From a checkpoint of a small mixture-of-experts model trained on Wikipedia.
Size: 8 layers, width 384, vocabulary 50257, 63.7M parameters.
Experts: 128 experts in each of 8 layers, 48 tanh GELU neurons an expert, 6 picks a token, a sigmoid router, 32 empty slots to pick, a shared expert of 192 neurons.
Below are experts of layer 5 (counted from 0) of a mixture-of-experts language model. Rows are named router (the router's row for the expert), up (a neuron's input weights, with its number), down (a neuron's output weights, with its number) and show model dimensions 96-191. Each number is 50 + 15 x the weight over its row's rms, rounded and kept within 0 to 99.
After each expert's rows: a language model's description of what the expert responds to; "comes after" lists some tokens at least twice as common just before its tokens as in all text. This comes from a sample of Wikipedia text that the model never trained on. Tokens count by the router's weight.

# expert 57
router:58 41 69 48 36 35 27 47 55 26 59 56 62 32 70 62 51 64 39 59 26 52 48 56 53 65 67 58 48 50 55 34 56 62 32 41 48 40 37 63 41 36 44 46 59 71 43 49 57 28 57 53 52 52 43 63 45 44 56 62 53 24 43 53 46 48 33 49 48 51 13 29 38 55 49 34 36 38 51 44 74 56 44 41 56 29 59 60 68 58 60 44 64 75 66 56
up0:39 88 39 37 14 53 35 55 37 33 48 46 76 44 63 50 80 66 38 44 51 39 35 25 53 53 64 69 45 20 71 56 77 56 58 61 38 65 47 36 45 21 42 31 29 37 39 26 53 62 77 59 61 48 36 51 32 64 71 42 48 32 44 49 43 63 44 41 47 14 59 69 39 64 59 29 14 77 50 49 50 53 32 55 60 51 51 49 87 73 63 44 39 32 56 63
down0:58 58 72 82 41 36 54 29 26 55 43 53 60 55 49 57 66 60 51 33 57 26 51 36 47 40 48 63 58 45 39 68 51 41 17 29 64 51 66 76 66 38 61 56 49 32 61 27 56 79 38 50 61 42 58 62 53 31 48 39 54 53 46 59 42 48 43 44 45 52 58 48 59 53 39 91 82 51 45 52 43 49 58 35 53 42 52 70 48 67 43 42 56 50 52 57
It responds to: Tokens in place infoboxes and coordinates: decimal points in coordinates, bullet area fields, province names and population figures.
comes after: "\n", " (", ")\n", ".\n\n", " in", "′"

# expert 14
router:37 44 61 76 64 18 65 60 62 53 64 36 36 00 55 70 67 56 56 45 30 67 34 53 63 23 42 41 61 00 28 37 67 51 45 56 36 40 38 65 58 49 24 68 51 47 68 36 43 42 62 64 26 56 40 22 60 22 28 49 66 47 27 51 47 40 54 30 67 65 29 46 66 63 59 61 41 41 68 42 66 68 00 22 30 30 59 33 51 34 65 66 31 56 48 70
up3:40 58 83 48 61 38 18 50 50 45 54 45 61 32 55 67 52 53 55 53 24 38 46 20 26 46 27 46 41 51 35 83 24 71 61 44 11 56 43 32 42 28 42 48 59 56 39 72 52 44 56 39 49 69 45 24 51 32 22 50 74 44 51 30 60 47 32 16 40 30 54 32 76 46 47 36 52 65 24 49 60 19 44 36 56 75 54 55 64 52 50 45 71 70 42 55
down3:36 44 48 35 24 76 47 24 65 64 43 49 45 34 49 43 42 39 39 45 51 56 58 40 58 65 53 48 48 20 63 44 41 36 36 72 49 36 60 82 16 86 35 47 51 46 70 68 66 65 43 41 40 63 32 39 50 46 72 70 59 44 60 58 36 60 70 69 53 57 50 45 41 55 44 46 55 42 43 22 63 35 32 54 72 43 69 52 39 32 27 59 42 60 48 66
It responds to: Articles the, a, The, especially after prepositions like of, in, to, e.g. "adaptation of the novel", "before the U.S.".
comes after: " of", " in", " to", ".", " for", " with"

# expert 35
router:62 44 67 61 31 32 72 46 62 65 59 31 62 00 46 47 33 71 53 64 42 23 38 49 69 31 48 63 43 51 57 48 68 57 40 48 37 46 42 46 37 54 32 68 37 62 46 56 74 55 66 47 36 08 46 32 49 32 51 44 63 59 43 65 24 45 36 69 53 41 29 23 50 52 59 45 44 44 90 45 43 48 35 34 58 39 38 29 40 37 40 76 58 63 20 60
up0:46 43 72 50 47 60 78 31 29 42 32 22 54 28 49 47 16 51 51 55 43 58 26 48 66 49 51 60 42 29 48 28 82 59 43 49 53 45 55 52 45 77 19 50 38 48 57 62 48 49 40 43 46 30 45 29 50 37 52 20 60 43 60 39 41 65 45 64 37 58 25 41 52 62 50 45 48 45 50 53 32 22 33 24 62 48 52 39 52 23 59 58 47 56 25 43
down0:50 33 51 34 25 44 58 29 52 45 49 74 31 70 52 63 70 32 43 65 49 77 53 48 17 34 36 85 36 30 43 71 57 57 56 54 82 34 36 54 54 62 56 31 52 58 28 26 63 70 71 63 64 62 72 48 62 38 09 69 59 48 69 44 52 57 60 32 44 69 65 51 43 58 39 47 45 23 47 40 75 76 53 50 45 43 42 73 53 67 46 22 60 52 40 36
It responds to: Ends of nouns in comma lists and after commas, especially occupations and list closers, such as actress, singer, director, etc., and Confucianism.
comes after: ",", "),", " between", " both", " United", " New"

# expert 10
router:50 59 55 33 43 46 55 46 79 53 73 42 65 49 73 52 42 69 31 46 50 68 36 57 65 32 66 61 45 49 35 59 38 33 64 67 26 56 33 29 47 31 52 92 53 65 68 39 67 65 34 58 48 52 64 56 69 39 75 88 37 68 51 54 48 56 41 32 37 55 25 49 43 64 60 39 57 40 63 49 76 69 45 41 54 25 39 49 30 39 24 39 63 54 31 54
up2:44 18 42 29 36 52 43 53 50 40 74 45 46 56 49 34 37 72 69 61 56 63 35 26 51 57 51 45 65 28 58 35 45 54 39 47 34 61 10 63 74 47 48 54 59 69 39 55 67 49 57 58 11 52 50 49 35 38 51 48 24 71 47 55 39 43 47 55 50 34 38 67 52 61 75 71 57 54 47 52 69 85 50 65 35 22 34 38 22 21 37 67 50 71 53 80
down2:39 62 24 15 59 66 47 08 66 39 51 29 55 99 59 34 54 39 28 41 59 42 56 68 55 43 54 41 60 82 41 55 53 49 48 76 22 95 35 30 23 48 56 50 40 44 53 59 58 61 49 37 57 65 61 59 49 48 80 50 65 28 65 57 64 35 97 64 48 73 82 64 58 64 48 56 65 46 38 65 44 38 53 44 52 57 61 84 46 71 21 34 60 45 19 48
It responds to: Year digits after a comma, In, or opening bracket in biographies and dates (1964–2012, October 22, 1862), plus place names like Missouri, Chile.
comes after: " ", " in", ",", " (", "In", "born"

# expert 24
router:34 41 53 58 41 29 64 59 39 43 68 22 64 30 63 63 43 44 47 35 62 54 66 34 90 62 31 53 43 49 45 34 52 34 50 35 51 58 43 61 87 40 24 58 68 30 65 72 74 43 66 29 22 40 42 63 44 55 58 53 63 65 68 64 28 38 31 51 79 61 49 34 47 47 33 63 29 37 64 51 49 50 38 51 48 44 37 31 18 53 57 64 51 47 54 62
up0:50 43 36 61 45 38 51 25 44 49 80 50 34 46 73 47 62 46 30 61 53 60 62 56 89 49 56 47 74 47 56 40 41 49 57 54 42 82 51 67 50 50 56 27 58 57 38 74 50 48 43 49 67 54 44 51 29 78 15 61 40 65 92 57 25 36 60 49 42 29 57 64 33 38 60 29 65 40 70 56 71 43 72 64 61 80 71 53 38 63 88 46 54 57 53 37
down0:48 70 53 51 57 32 57 42 44 54 43 31 44 37 29 82 82 62 25 29 53 71 52 45 61 24 58 75 45 65 49 49 37 50 58 58 40 51 36 75 35 50 45 43 48 64 48 57 33 48 71 64 30 28 51 65 74 31 76 63 66 59 74 45 39 74 69 56 41 42 57 55 25 75 29 46 53 78 28 43 48 49 51 35 56 57 50 50 52 54 67 67 64 49 61 60
It responds to: Closing parentheses, braces and percent signs ending numbers in tables and infoboxes, such as 24 (75), 95 km^{2}.
comes after: " |", "2", "%", "0", "1", "3"

# expert 37
router:61 36 44 61 27 37 42 56 67 38 53 42 61 33 56 60 48 66 25 55 17 49 46 70 53 48 42 48 33 57 41 60 28 46 58 56 38 34 34 51 86 47 48 43 50 48 59 64 54 30 39 41 35 28 26 48 59 55 54 50 65 51 62 60 40 44 17 46 65 47 47 39 43 50 41 74 45 54 66 18 63 34 25 32 45 40 64 52 53 82 76 41 35 65 61 49
up0:45 33 52 42 22 49 44 45 67 43 44 37 40 49 48 31 45 55 46 42 54 53 37 36 40 46 58 39 55 60 59 48 46 33 82 75 53 52 57 78 53 59 80 41 33 71 36 54 43 40 51 92 73 33 69 68 76 51 74 38 49 68 42 55 59 55 61 31 48 71 63 49 46 51 54 61 50 62 38 61 37 56 57 36 51 43 37 59 52 24 40 57 75 73 45 75
down0:34 61 46 41 56 61 37 80 69 51 58 56 79 43 58 55 41 48 24 49 35 43 66 50 68 32 40 57 47 73 41 52 51 53 23 62 23 34 73 36 16 58 48 64 34 58 62 59 45 56 36 69 40 63 41 59 21 48 32 49 52 58 58 64 55 40 62 63 59 38 98 42 49 22 44 40 75 64 63 66 47 67 65 99 54 38 17 23 65 10 56 42 63 52 38 35
It responds to: Pieces of infobox and list lines, especially website addresses like www and .com, plus dashes, newlines and table separators.
comes after: ":", "\n", "-", "|", ")\n", " Website"

# expert 6
router:34 44 63 47 43 31 53 44 32 50 48 24 36 40 35 55 63 41 42 23 54 60 18 43 47 62 62 60 48 40 48 33 65 60 52 54 41 32 54 76 80 45 30 72 38 31 70 27 61 56 32 65 17 52 55 35 59 33 41 48 46 55 52 62 31 30 43 51 55 73 49 51 37 47 55 73 41 49 77 49 49 59 20 59 29 18 35 19 76 58 47 57 57 80 45 79
up2:57 62 46 48 54 67 52 82 36 64 41 67 45 49 51 62 60 84 33 40 54 34 47 49 42 64 55 52 52 62 44 44 66 32 70 62 41 34 39 60 77 29 49 60 43 46 28 57 33 59 59 25 46 43 51 35 56 38 79 62 29 66 50 40 57 14 53 59 59 65 17 52 77 69 44 67 54 31 53 45 30 45 33 38 23 28 23 31 72 74 39 37 41 48 80 51
down2:68 52 39 55 51 53 50 58 29 47 64 25 53 42 26 83 43 73 36 69 44 46 63 47 69 65 39 68 61 68 69 49 31 34 57 64 41 31 39 43 59 63 29 63 41 66 31 42 63 63 66 53 41 41 63 72 77 57 61 20 54 44 48 36 41 61 65 59 58 12 52 26 22 07 52 52 58 46 72 23 54 70 36 34 43 16 47 60 68 55 63 41 51 39 44 49
It responds to: Capitalized words in song, album and episode titles and music credit tables, such as Live, vocals, bass, guitar, Episode.
comes after: " |", ":", " \"", " (", "-", " –"

# expert 11
router:44 49 77 51 26 68 75 50 53 58 54 44 41 11 52 45 54 60 45 57 35 45 43 74 69 38 50 52 30 28 41 42 55 52 48 55 29 35 20 76 63 38 48 55 51 43 46 28 41 34 58 50 51 30 32 41 57 65 54 64 30 72 48 76 23 60 34 66 71 58 06 42 66 39 37 71 25 54 50 51 49 37 31 39 39 51 39 31 71 66 54 71 43 59 57 44
up0:28 50 73 33 09 35 52 36 35 53 25 59 40 57 73 42 28 53 37 82 75 27 45 76 65 63 62 69 42 39 42 61 56 71 61 34 43 46 57 61 66 20 52 47 81 48 73 50 49 69 63 55 61 40 36 40 44 80 56 42 49 77 70 67 49 64 28 60 61 44 51 53 48 15 39 37 47 45 58 45 52 51 33 07 55 44 37 53 54 67 45 57 74 52 50 27
down0:57 69 62 57 24 36 47 56 51 50 49 28 50 38 46 41 50 47 57 54 70 64 65 48 49 57 53 61 38 55 49 57 45 35 55 48 44 59 66 39 69 78 36 48 57 51 68 52 70 82 49 65 35 46 48 70 65 28 63 41 60 63 48 46 61 57 32 44 48 46 38 82 55 42 37 71 63 62 68 32 27 56 42 61 57 61 67 37 52 30 55 55 46 45 49 32
It responds to: Pronouns and the last piece of personal names acting as subject or object in narrative, such as he, they, her, Oedipus, and Hitler.
comes after: " that", " the", " and", " with", " to", " when"

# expert 47
router:55 52 48 54 60 32 39 54 52 50 63 40 64 42 53 69 43 87 17 44 72 60 60 51 62 59 52 50 29 67 52 67 60 63 59 19 29 51 55 57 60 53 42 71 43 65 43 30 41 34 60 70 11 40 39 38 39 40 49 65 34 64 46 53 32 45 48 58 71 62 38 34 26 70 45 34 69 44 50 53 79 61 40 31 29 30 62 10 48 36 69 43 51 46 43 52
up2:32 49 18 38 57 57 65 32 50 43 53 32 55 45 62 58 50 56 39 58 76 55 79 34 52 51 34 56 27 53 72 54 28 49 74 27 38 55 58 58 58 52 43 54 61 79 40 34 44 70 33 54 64 46 47 46 43 62 62 55 52 33 45 24 64 77 50 64 38 45 18 55 36 62 43 45 66 54 62 43 55 54 63 40 51 48 54 30 66 57 45 64 35 29 40 40
down2:52 38 61 54 39 08 74 39 72 33 54 50 76 38 41 46 27 65 40 40 10 79 66 50 58 17 72 60 54 57 64 50 41 74 57 50 54 40 62 39 41 56 34 42 56 52 37 49 55 61 79 59 33 60 43 52 35 76 45 62 67 59 53 45 39 38 76 58 64 51 33 31 51 50 55 53 58 57 57 42 45 52 46 65 31 58 56 78 47 69 45 74 57 35 55 33
It responds to: Verbs and function words in biographical sentences about birth, education and career, such as born to, married, graduated, appointed, and died.
comes after: " was", " he", " He", ".\n\n", " is", " as"

# expert 59
router:55 37 61 75 38 11 43 45 61 62 73 53 59 24 77 58 51 67 22 44 39 34 74 52 69 35 79 40 55 47 33 55 52 54 50 30 47 47 38 51 73 64 30 60 60 61 57 56 41 58 61 55 29 45 37 49 53 55 37 81 31 60 61 75 29 20 37 60 57 38 40 41 35 65 43 47 60 49 72 50 51 46 46 42 55 35 34 00 63 58 48 57 62 63 54 45
up2:46 91 54 60 38 73 38 49 60 22 69 36 56 51 47 49 37 48 49 48 38 44 52 37 37 43 78 59 48 18 30 59 19 37 80 65 18 29 29 34 35 59 46 78 33 18 56 54 58 44 60 67 28 66 59 54 28 33 41 64 75 33 55 42 48 38 47 28 82 64 54 23 42 35 51 42 35 47 61 38 35 31 41 21 30 45 77 31 71 81 69 26 44 70 17 58
down2:66 69 43 61 09 47 57 52 16 61 32 54 73 28 72 61 36 74 68 48 53 63 67 60 67 57 37 46 51 59 68 54 55 22 51 21 73 40 71 38 53 55 46 40 13 65 37 62 45 25 48 73 38 43 58 40 24 55 32 15 54 57 33 77 46 29 50 51 54 49 43 28 41 73 43 57 41 56 26 57 32 66 36 25 36 50 60 37 40 49 66 45 41 35 56 36
It responds to: Naming verbs such as called, named, designated, and titled, plus table pipes, colons and slashes in codes and data rows.
comes after: " as", "1", " |\n", " was", "2", " known"

# expert 62
router:63 49 74 70 16 35 50 65 62 74 35 51 35 23 56 48 40 57 37 59 67 59 46 59 74 83 55 66 68 00 29 53 51 42 80 50 28 15 23 72 65 47 44 61 52 39 32 57 67 50 72 61 29 25 30 61 72 52 42 53 77 65 54 45 48 56 27 62 56 37 55 63 45 59 60 58 28 51 63 45 49 48 57 38 45 46 55 45 72 54 87 42 71 56 57 61
up10:47 22 33 99 39 58 58 53 50 78 45 38 54 46 37 42 71 29 59 30 39 64 48 33 41 41 46 53 62 62 67 46 55 28 41 58 28 44 31 55 72 69 35 23 32 47 42 32 81 51 46 43 30 39 73 99 49 82 56 59 57 55 34 61 72 58 43 53 45 44 60 70 54 42 41 56 50 53 45 32 33 71 50 34 27 19 76 80 58 32 64 70 56 79 48 68
down10:27 47 48 79 49 44 59 38 47 52 52 63 52 28 67 24 36 55 39 55 46 61 15 62 56 44 36 56 48 44 39 65 74 60 53 43 42 50 32 52 62 27 40 40 22 41 47 68 42 59 80 40 55 28 50 60 38 52 64 65 47 57 66 72 42 69 95 48 62 94 70 42 50 34 56 40 42 65 56 53 50 36 32 39 58 38 77 63 25 50 31 47 44 25 32 45
It responds to: Forms of be (is, was, are, were, been) and subject pronouns he or she, often after the subject, e.g. "football is".
comes after: " It", " it", ".", " which", " was", ")"

# expert 21
router:42 24 57 58 26 21 56 54 55 29 64 21 54 21 36 76 57 69 39 46 52 75 58 49 85 61 51 53 25 44 54 45 67 63 50 68 29 50 43 91 62 53 24 84 86 56 49 45 34 50 54 57 12 28 28 39 56 43 57 58 49 54 45 70 41 33 26 47 51 45 17 45 44 37 56 37 61 30 59 26 44 58 38 46 40 37 33 36 50 60 56 35 37 61 54 73
up10:66 41 56 45 66 43 51 42 65 59 50 46 50 43 46 43 67 63 60 49 32 46 69 39 75 40 45 34 28 44 43 39 54 55 67 39 35 59 67 52 61 47 69 91 67 42 49 58 56 47 57 47 09 45 37 52 59 50 33 57 46 52 63 99 20 27 44 42 32 62 35 59 29 62 58 43 53 31 41 77 57 26 75 26 17 23 32 38 20 57 78 23 53 40 54 66
down10:48 65 46 58 47 35 21 41 33 65 42 71 56 99 38 75 56 37 38 65 28 36 55 46 25 41 38 32 42 68 52 53 59 45 49 58 67 36 53 81 98 50 56 36 38 41 26 83 51 28 21 47 36 59 29 34 61 61 39 73 65 50 61 57 47 32 55 24 68 76 59 27 78 39 71 69 39 50 49 35 68 50 67 61 37 55 52 46 49 61 47 52 42 55 38 40
It responds to: Unit symbols right after numbers, such as km, ft, in, kg, mm, °N, plus the article a in twice a year or half a million.
comes after: "0", "5", "1", "2", "4", "3"

# expert 29
router:48 45 73 54 51 29 69 59 54 54 76 43 32 16 55 69 24 67 42 50 55 67 56 72 67 55 51 43 41 50 39 60 64 50 42 49 30 49 30 34 67 66 48 69 51 69 15 69 34 56 59 65 39 50 35 15 76 40 68 42 58 46 31 56 33 48 40 46 71 63 37 49 45 40 22 39 66 38 56 49 67 68 00 57 35 35 47 32 71 42 34 41 54 56 29 54
up0:49 52 25 29 57 71 67 45 54 56 76 66 52 51 67 51 53 61 51 45 54 47 58 63 53 70 49 36 54 41 37 33 60 30 48 55 36 49 50 36 46 47 55 51 27 38 66 41 54 79 48 53 88 60 49 52 41 34 80 61 46 72 45 41 59 73 32 46 51 62 50 48 52 46 87 37 59 30 28 27 59 58 29 73 57 47 55 66 11 53 34 38 07 96 39 56
down0:64 59 65 58 62 33 40 57 70 52 52 34 62 41 40 79 55 55 57 36 49 67 48 56 37 58 59 64 26 82 64 45 41 57 58 59 68 58 42 30 73 49 36 49 42 51 56 53 61 48 56 27 66 74 37 42 56 54 62 59 21 50 32 81 46 30 16 86 58 66 34 48 64 51 50 69 57 41 05 34 45 71 39 25 38 17 66 62 63 44 74 50 60 54 32 61
It responds to: Articles and determiners that start noun phrases, usually after prepositions or at paragraph start, such as the, The, an, An, and its.
comes after: " of", " in", " at", ".", " for", " to"

# expert 63
router:59 42 64 59 36 42 67 65 78 35 62 48 43 00 33 37 34 42 56 47 47 63 15 40 75 51 55 48 43 32 63 47 59 64 49 38 28 42 39 89 74 42 32 52 34 29 58 50 73 74 46 78 33 60 43 47 55 27 54 59 50 48 48 58 52 49 13 52 45 40 43 46 33 42 34 56 46 28 55 56 55 59 22 74 63 27 39 34 52 53 37 77 47 65 62 49
up2:31 37 44 07 47 41 36 60 24 79 36 32 25 43 31 29 57 78 29 47 55 49 56 58 54 77 69 41 28 44 57 56 63 47 50 29 31 55 35 44 45 57 77 70 68 55 38 41 54 29 67 61 50 46 57 46 59 34 59 60 48 60 58 53 44 54 55 52 18 60 48 66 24 64 39 57 46 31 44 33 46 42 44 36 32 57 59 58 48 49 58 36 15 26 55 50
down2:65 47 35 29 61 80 58 60 38 42 44 55 74 45 65 42 50 59 79 66 47 48 58 24 21 71 23 43 68 41 83 50 63 40 50 56 29 70 35 62 50 55 58 47 32 49 62 36 48 36 55 40 53 47 60 60 70 52 40 51 31 58 53 31 55 40 55 70 41 44 63 60 51 63 36 37 46 55 41 50 41 51 56 63 37 59 54 53 40 36 43 48 51 48 17 64
It responds to: Common nouns after an article, often modifying another noun, such as ground-floor, water, fire, ticket office, radio call, data.
comes after: " the", " a", " and", " of", " with", " in"

# expert 5
router:38 50 73 49 36 29 31 70 64 46 35 58 43 39 29 59 45 57 39 40 22 70 39 58 58 45 68 43 48 65 27 70 65 67 45 41 15 48 41 68 85 22 52 57 40 83 50 46 59 48 72 41 15 29 33 49 61 50 71 56 59 67 62 47 41 35 32 41 52 46 40 57 60 41 56 66 43 73 82 39 55 49 18 30 65 31 52 41 52 57 59 75 43 88 33 61
up2:66 57 42 41 31 37 43 18 64 46 35 69 73 42 31 37 59 52 48 55 39 80 17 57 47 66 39 60 62 57 46 45 82 27 36 32 35 50 46 44 37 43 50 66 39 62 43 40 77 62 36 43 47 23 28 60 53 51 35 53 36 67 56 46 52 73 45 35 60 35 71 21 41 41 55 71 32 38 79 57 12 58 37 55 49 63 45 49 55 48 67 66 77 53 36 68
down2:53 61 58 48 55 37 53 47 80 44 33 17 61 50 44 62 49 78 37 51 34 34 50 52 36 59 48 20 57 61 59 61 42 37 67 70 28 61 47 73 37 45 70 91 30 54 60 99 59 57 17 55 69 43 53 59 66 22 38 61 48 43 42 63 78 67 64 52 40 41 72 35 66 48 56 30 63 32 44 70 46 20 43 54 19 53 47 39 48 18 37 56 84 38 42 25
It responds to: Space tokens and line-break punctuation that come right before a number, such as dates after "On" or "In" (10 September, 1999) and track numbers in table rows.
comes after: "|", " |", ",", " March", " November", " September"

# expert 3
router:30 21 58 44 60 48 68 34 59 50 71 55 60 49 67 37 30 48 34 51 66 72 27 68 76 48 55 56 33 41 47 42 63 46 64 67 38 37 30 55 64 61 24 56 56 64 40 28 53 70 47 36 66 42 62 46 65 29 50 59 34 46 61 48 32 45 49 35 40 59 52 53 38 44 43 62 27 43 70 54 62 76 28 32 50 48 51 70 43 39 44 35 51 61 47 51
up0:41 67 31 47 61 46 44 53 91 91 45 64 65 53 52 75 39 51 38 49 35 56 62 56 73 64 71 31 47 64 46 56 65 57 35 46 14 56 65 42 48 72 54 61 69 49 42 27 42 27 47 59 60 53 37 74 35 33 59 61 47 30 74 58 63 85 45 29 62 20 44 32 57 52 85 72 60 28 71 34 62 52 52 38 35 68 40 52 28 47 50 71 26 59 72 62
down0:35 63 28 29 60 42 22 65 54 60 38 49 74 66 35 54 61 49 45 36 29 55 59 25 52 71 61 37 63 79 43 15 71 54 50 54 50 61 52 38 29 84 07 52 45 48 40 77 67 38 46 28 51 52 49 50 47 55 52 76 58 83 72 46 54 44 48 61 47 56 56 56 44 59 45 38 31 55 68 50 71 63 71 58 62 50 35 40 80 64 52 36 34 51 35 64
It responds to: First two digits of a year, like 20, 19, 18, in dates, filmographies, lists and tables (2015, 1939, 1863).
comes after: " ", " (", "–", " August", "/", " June"

# expert 41
router:56 35 53 61 52 53 50 68 55 54 93 53 38 02 56 80 40 48 48 39 23 43 67 65 63 29 47 66 45 55 36 60 67 30 28 46 39 26 46 79 55 35 45 52 71 60 51 27 55 51 61 70 42 38 42 34 38 46 51 44 46 41 52 67 35 57 24 53 45 51 60 48 33 49 22 40 65 54 76 30 61 61 31 62 62 56 41 28 60 59 72 44 51 53 31 58
up0:75 22 55 43 53 53 60 46 60 60 39 42 64 47 21 84 78 41 53 32 32 16 45 52 36 65 53 27 49 53 18 40 73 34 62 24 51 31 21 43 67 59 25 28 27 48 61 38 28 50 52 48 25 44 74 32 73 74 32 51 71 56 70 49 55 56 78 55 62 95 54 67 37 43 36 42 50 63 63 54 67 85 45 48 43 53 55 59 66 76 68 60 64 31 52 39
down0:49 65 45 54 57 80 50 62 53 33 59 59 15 31 60 40 52 49 46 65 78 70 47 44 49 38 39 53 52 82 58 76 57 69 38 63 54 81 48 64 46 56 77 32 55 08 39 48 42 49 31 31 57 55 38 64 57 43 50 74 89 64 64 68 09 45 99 51 51 61 53 70 69 49 44 60 47 63 50 53 54 54 61 49 23 66 58 47 49 56 31 52 45 60 46 67
It responds to: Conjunctions joining words or clauses, mostly "and", also or, but, &, while, and then, as in Arts and Sciences.
comes after: ",", " and", " well", ")", "),", " or"

# expert 17
router:56 39 70 42 62 37 43 90 35 52 67 39 42 22 51 46 45 79 50 58 19 28 56 61 72 19 72 66 40 49 34 62 36 53 61 64 43 31 55 52 54 66 38 58 49 45 20 59 62 44 66 23 32 38 23 62 67 58 63 54 47 74 72 46 36 52 46 47 57 49 50 31 37 48 29 40 46 40 74 42 64 62 15 43 38 35 39 36 24 64 68 54 57 69 51 51
up0:52 61 43 61 69 46 63 66 48 57 59 49 79 50 48 56 45 85 60 31 64 39 65 56 77 35 70 66 57 62 36 45 64 69 66 66 42 45 83 51 43 49 33 67 51 70 44 62 38 43 39 43 60 72 62 54 23 53 41 40 44 49 56 71 27 42 60 52 37 35 57 55 49 35 55 41 86 47 30 64 67 54 37 36 47 51 65 47 31 34 63 49 73 64 63 59
down0:51 53 42 23 72 43 39 26 43 37 69 56 31 71 43 83 52 44 60 61 59 77 39 29 55 35 36 54 48 64 41 49 74 62 48 41 74 48 57 55 54 45 46 44 60 53 31 80 85 47 45 39 44 39 45 38 32 62 38 51 54 40 27 53 68 64 36 65 45 65 61 69 11 42 65 70 40 58 68 45 46 38 33 72 72 21 67 26 67 44 47 33 63 58 53 42
It responds to: Words in "as"/"became" constructions and superlative or partitive phrases, such as as, head of, part of, most recent, largest, and among.
comes after: " the", " as", " was", " The", " one", "The"

# expert 27
router:45 46 62 53 39 47 54 53 48 43 61 28 43 33 65 77 35 60 57 61 50 50 42 51 69 23 61 53 12 52 39 75 59 51 14 63 46 38 48 69 48 55 34 74 49 49 39 51 48 61 48 81 35 46 50 53 40 50 62 53 35 75 50 42 51 44 33 49 43 56 48 28 45 39 46 46 53 35 70 39 60 67 34 45 40 03 51 34 62 56 45 56 43 75 50 28
up0:58 89 35 40 40 34 35 74 46 38 58 48 31 61 40 53 43 17 43 61 55 75 59 56 48 24 38 74 62 65 55 56 52 78 45 79 54 31 33 63 54 69 33 51 54 51 40 56 37 54 70 39 26 30 33 56 61 52 51 30 51 48 33 47 37 36 23 51 58 67 50 34 75 45 54 52 25 50 57 31 42 54 37 49 51 36 38 25 70 34 64 63 67 39 68 59
down0:52 48 37 44 39 48 57 72 80 30 44 32 84 24 32 47 58 25 67 43 45 67 68 44 42 47 27 70 51 39 74 62 47 40 58 62 58 66 34 52 49 59 61 47 41 44 37 74 49 35 60 54 49 79 33 61 49 54 51 37 61 60 38 38 66 30 59 80 59 51 72 38 66 41 42 51 21 48 28 49 74 50 30 61 28 60 50 47 43 64 39 38 60 58 57 70
It responds to: Short first pieces and prefixes of a word after an article or quote, such as c(oursework), re, non-, inter-, co.
comes after: " a", " the", " \"", " and", " (", " an"

# expert 52
router:49 42 55 90 75 20 62 64 70 38 49 54 64 39 59 52 50 50 20 37 59 49 19 49 57 45 54 59 37 51 51 34 30 54 29 43 44 78 36 63 74 37 25 61 50 37 46 42 47 54 40 69 53 48 46 40 55 47 46 67 60 59 58 84 33 41 12 29 69 66 16 22 51 42 63 30 33 40 52 38 80 64 26 61 28 56 47 41 63 50 63 49 40 37 42 47
up3:68 53 68 49 38 70 39 54 33 79 64 45 69 43 62 40 74 61 42 57 57 59 39 53 84 50 37 47 34 40 53 14 56 47 38 75 43 62 52 67 37 25 43 82 52 41 46 35 58 48 61 38 56 40 43 60 27 74 60 32 41 51 50 41 44 55 19 49 68 36 46 40 64 49 57 59 63 24 44 54 36 78 61 66 42 38 53 64 43 37 28 70 30 41 46 64
down3:52 49 56 33 43 55 49 56 80 44 50 53 28 49 30 47 29 50 42 36 60 79 36 23 61 63 52 29 55 52 30 53 29 88 50 50 41 43 36 48 43 38 62 57 62 60 60 72 58 68 42 42 53 69 49 33 63 16 36 32 26 62 26 65 69 17 55 28 38 83 80 46 46 63 54 44 66 46 53 70 42 46 28 62 26 69 35 45 60 74 40 84 43 66 43 51
It responds to: Uppercase abbreviations and codes in sports tables and road lists, such as US, USA, FC, MF, ARG, NC, MTR.
comes after: " |", " (", ";", ":", " M", " L"

# expert 20
router:52 41 78 40 18 44 47 70 72 36 79 53 53 00 39 45 12 49 38 52 45 59 39 29 54 36 45 47 32 42 30 65 61 32 31 61 47 47 35 50 56 62 50 62 70 55 41 60 34 54 48 39 39 46 32 40 51 68 54 59 76 66 60 69 48 36 44 38 58 53 40 20 28 39 32 54 66 52 63 57 42 45 26 64 57 28 69 35 35 33 69 47 47 66 64 54
up0:52 51 50 54 66 71 59 33 69 21 41 45 40 38 60 48 57 30 37 52 38 54 35 73 40 75 39 54 34 49 55 71 45 49 52 63 40 51 55 55 29 38 55 35 44 85 46 35 57 67 43 67 70 61 46 26 52 63 42 51 29 51 59 43 39 67 42 43 42 70 65 55 33 46 66 83 26 53 56 42 27 34 59 44 49 33 52 35 54 68 53 60 47 50 24 33
down0:71 44 47 45 32 79 34 86 52 61 49 32 64 50 49 36 53 60 30 68 73 33 37 57 61 51 37 36 40 51 34 45 35 63 46 49 21 51 49 44 59 52 46 51 09 20 80 49 48 46 54 50 53 31 47 31 45 42 69 50 54 85 46 53 58 27 41 46 47 76 77 59 27 52 54 60 64 58 67 40 44 52 47 24 55 44 73 42 39 39 74 39 63 42 67 43
It responds to: Possessive 's after names or kin nouns, and possessive or ordinal determiners like his, its, their, first, own, e.g. "mother's".
comes after: "'s", " the", " his", " with", " its", " for"